Experts of a small language model.
Size: 11 layers, width 128, vocabulary 16384, 43.4M parameters.
Experts: 128 experts in each of 11 layers, 112 GELU neurons an expert, 2 picks a token.
Training: a variant of SOAP for the experts, 10183 steps.
Below are experts of layer 2 (counted from 0) of a mixture-of-experts language model. Rows are named router (the router's row for the expert), up (a neuron's input weights, with its number) and show model dimensions 64-127. Each number is 50 + 12 x the weight over its row's rms, rounded and kept within 0 to 99.
After each expert's rows: a language model's description of what the expert responds to. This comes from a sample of Wikipedia text that the model never trained on.

# expert 31
router:27 36 48 57 47 51 66 33 60 41 61 60 54 48 27 47 51 68 52 47 50 48 46 57 76 49 43 20 33 60 32 45 32 45 52 36 38 48 59 60 57 71 46 53 46 38 47 33 66 54 39 56 36 50 41 55 67 33 65 63 60 52 63 48
up0:47 60 60 63 44 55 43 53 37 43 36 40 57 46 64 65 73 59 68 53 50 47 46 59 52 49 50 66 52 48 53 48 69 25 66 54 64 60 26 60 32 39 50 51 56 46 52 38 48 50 32 38 34 57 55 45 50 56 65 30 40 50 33 72
up1:70 47 68 48 72 58 48 58 52 36 54 61 70 41 39 51 58 41 49 53 61 46 54 43 57 31 60 52 70 58 34 31 59 45 54 28 46 71 51 61 42 55 35 60 54 54 68 59 59 51 51 38 50 41 40 28 52 49 75 44 50 52 47 33
Possessive apostrophes. Possessive 's, ’s, or bare ' after names and nouns, as in PMRC's efforts or women's, plus occasional of and her.

# expert 5
router:49 53 60 36 51 41 44 38 40 54 54 57 46 32 89 52 51 62 60 63 25 52 46 47 54 37 72 70 52 37 43 23 49 38 57 35 39 34 50 71 50 36 51 67 66 44 65 68 62 34 52 36 32 45 46 61 26 47 51 61 58 55 61 40
up0:33 45 32 45 72 38 55 67 41 69 57 67 75 53 41 74 58 64 38 41 66 29 67 61 53 61 80 33 55 43 51 35 55 58 38 77 46 64 61 45 52 57 48 75 45 54 38 42 44 57 58 47 55 33 59 40 52 27 81 48 36 52 29 60
up1:60 61 41 59 45 34 45 55 56 59 21 47 35 34 38 38 57 43 62 48 49 46 36 63 30 43 36 45 62 43 58 50 69 45 61 86 62 56 54 44 46 61 54 42 50 70 44 45 55 39 62 54 28 74 47 39 61 70 46 43 50 45 50 47
Reporting and telling words. Verbs and nouns of telling or reporting like told, tells, said, how, what, news, plus DST in infobox time-zone lines.

# expert 13
router:49 42 61 36 63 46 23 35 62 38 78 61 17 51 39 31 49 59 50 50 72 62 46 53 34 55 52 60 39 43 50 64 60 56 45 49 75 57 58 53 71 55 47 63 51 49 50 48 38 76 35 37 23 40 58 43 44 51 37 61 50 52 42 59
up0:56 38 53 54 24 47 51 43 49 38 56 40 68 44 48 67 64 50 54 47 53 53 37 40 61 51 42 12 71 50 59 53 65 52 59 55 60 55 83 39 48 44 50 30 71 62 56 48 53 47 39 62 45 61 62 44 68 45 55 67 51 29 28 52
up1:41 50 47 47 66 40 48 62 38 47 53 38 60 64 52 41 67 39 45 50 46 56 41 44 44 64 50 30 63 50 51 37 30 57 43 45 65 65 48 42 46 25 52 81 45 57 45 38 42 45 57 76 37 49 51 38 29 39 43 48 40 64 62 54
Adverb suffix, word pieces. Suffix ly after adjectives like narrowly, hardly, shortly, plus scattered mid-word pieces such as man, ty, and years.

# expert 8
router:56 43 41 59 57 57 74 59 52 57 64 64 54 61 52 63 59 59 62 44 42 44 57 53 52 46 27 63 57 46 50 47 46 38 50 40 63 44 52 32 31 45 51 58 32 45 58 66 36 39 45 51 49 56 37 41 56 33 39 63 66 46 30 40
up0:48 54 52 56 71 42 60 69 65 66 41 60 67 34 43 36 66 57 46 67 49 54 33 68 50 44 47 50 40 36 60 63 37 52 55 38 42 42 40 66 25 43 65 32 34 58 28 55 60 19 66 43 43 64 67 62 71 60 53 40 31 59 43 52
up1:26 59 67 59 44 51 45 60 65 45 16 49 61 75 67 66 47 56 54 56 45 51 66 60 68 50 37 45 59 46 53 41 56 61 32 34 49 47 44 51 60 34 50 42 29 39 42 47 57 46 48 37 44 35 47 63 58 49 60 51 54 58 16 40
Lowercase word-start pieces. First word piece after an article or preposition, often lowercase fragments starting a longer word, such as mis, duc, b, ch, plus the word for.

# expert 39
router:49 42 46 42 50 56 61 52 63 52 50 41 40 68 22 72 54 62 38 34 51 44 46 52 59 47 30 66 69 59 74 51 58 30 74 51 36 44 49 40 39 34 56 26 40 62 78 64 58 66 58 50 36 53 50 46 53 22 56 62 39 46 43 65
up0:61 64 48 55 49 63 52 46 53 48 60 40 63 52 62 48 65 65 63 54 44 41 41 61 57 63 63 45 48 53 79 38 61 40 50 40 31 66 45 74 53 40 43 45 40 55 50 48 48 38 46 38 45 60 60 51 51 47 71 34 42 56 34 51
up1:50 42 58 54 33 46 22 61 30 46 43 45 43 17 46 53 19 51 69 32 40 44 53 40 33 54 56 43 64 47 43 71 48 65 25 52 51 43 35 57 56 56 43 59 47 50 38 57 45 44 37 40 50 62 62 54 57 76 64 46 46 58 66 42
Word endings, togetherness words. Closing pieces like rob-ust, -us, -iff, -och in anatomy and species text, plus together, along, around, with, between.

# expert 38
router:69 56 47 32 57 63 46 50 54 48 38 51 54 72 39 54 49 52 53 52 37 58 37 42 48 50 53 61 54 69 60 64 57 67 58 32 63 47 48 73 49 55 74 61 51 67 44 31 63 41 49 43 77 37 42 25 44 42 53 56 39 32 58 34
up0:51 53 26 32 40 50 56 52 52 51 65 70 44 36 57 58 71 33 52 46 57 41 52 60 41 74 40 55 56 52 76 33 38 41 65 67 54 57 55 63 27 24 42 47 39 42 60 57 46 51 43 40 48 58 50 40 54 21 54 37 64 31 50 47
up1:46 65 43 44 58 56 56 50 43 42 48 39 47 58 53 45 61 60 45 61 61 15 40 61 41 41 70 31 81 44 32 58 61 49 59 49 54 44 52 42 62 36 57 52 39 39 78 33 44 68 45 32 51 53 23 41 48 50 38 33 53 43 50 58
Of, and resulting clauses. The word of after nouns like number, part, end, plus participles resulting and causing opening result clauses, and capital initials like H, A.

# expert 63
router:54 58 52 50 60 67 50 65 53 32 35 37 44 44 36 33 54 39 47 68 65 62 73 56 40 61 34 29 57 46 43 62 59 70 51 47 37 43 55 54 55 25 47 44 52 43 46 21 57 35 56 74 35 49 54 37 37 65 52 48 47 72 32 30
up0:38 62 61 49 65 49 47 40 28 49 50 43 30 47 53 55 50 57 48 42 58 50 45 49 66 49 75 47 48 36 43 41 38 34 45 62 50 70 30 51 53 49 48 46 53 46 70 54 58 48 43 60 51 54 42 66 42 55 42 61 43 39 36 65
up1:62 56 45 39 44 61 66 58 55 39 50 67 63 45 72 48 44 66 43 42 36 45 40 43 41 35 47 44 62 56 33 61 60 31 61 58 46 51 48 31 33 57 41 48 77 47 49 45 36 48 41 29 23 55 56 52 77 52 62 66 28 61 44 61
Former, new, nationality modifiers. Modifiers before nouns such as former, new, original, own, current, American, US, U.S., often after the or a.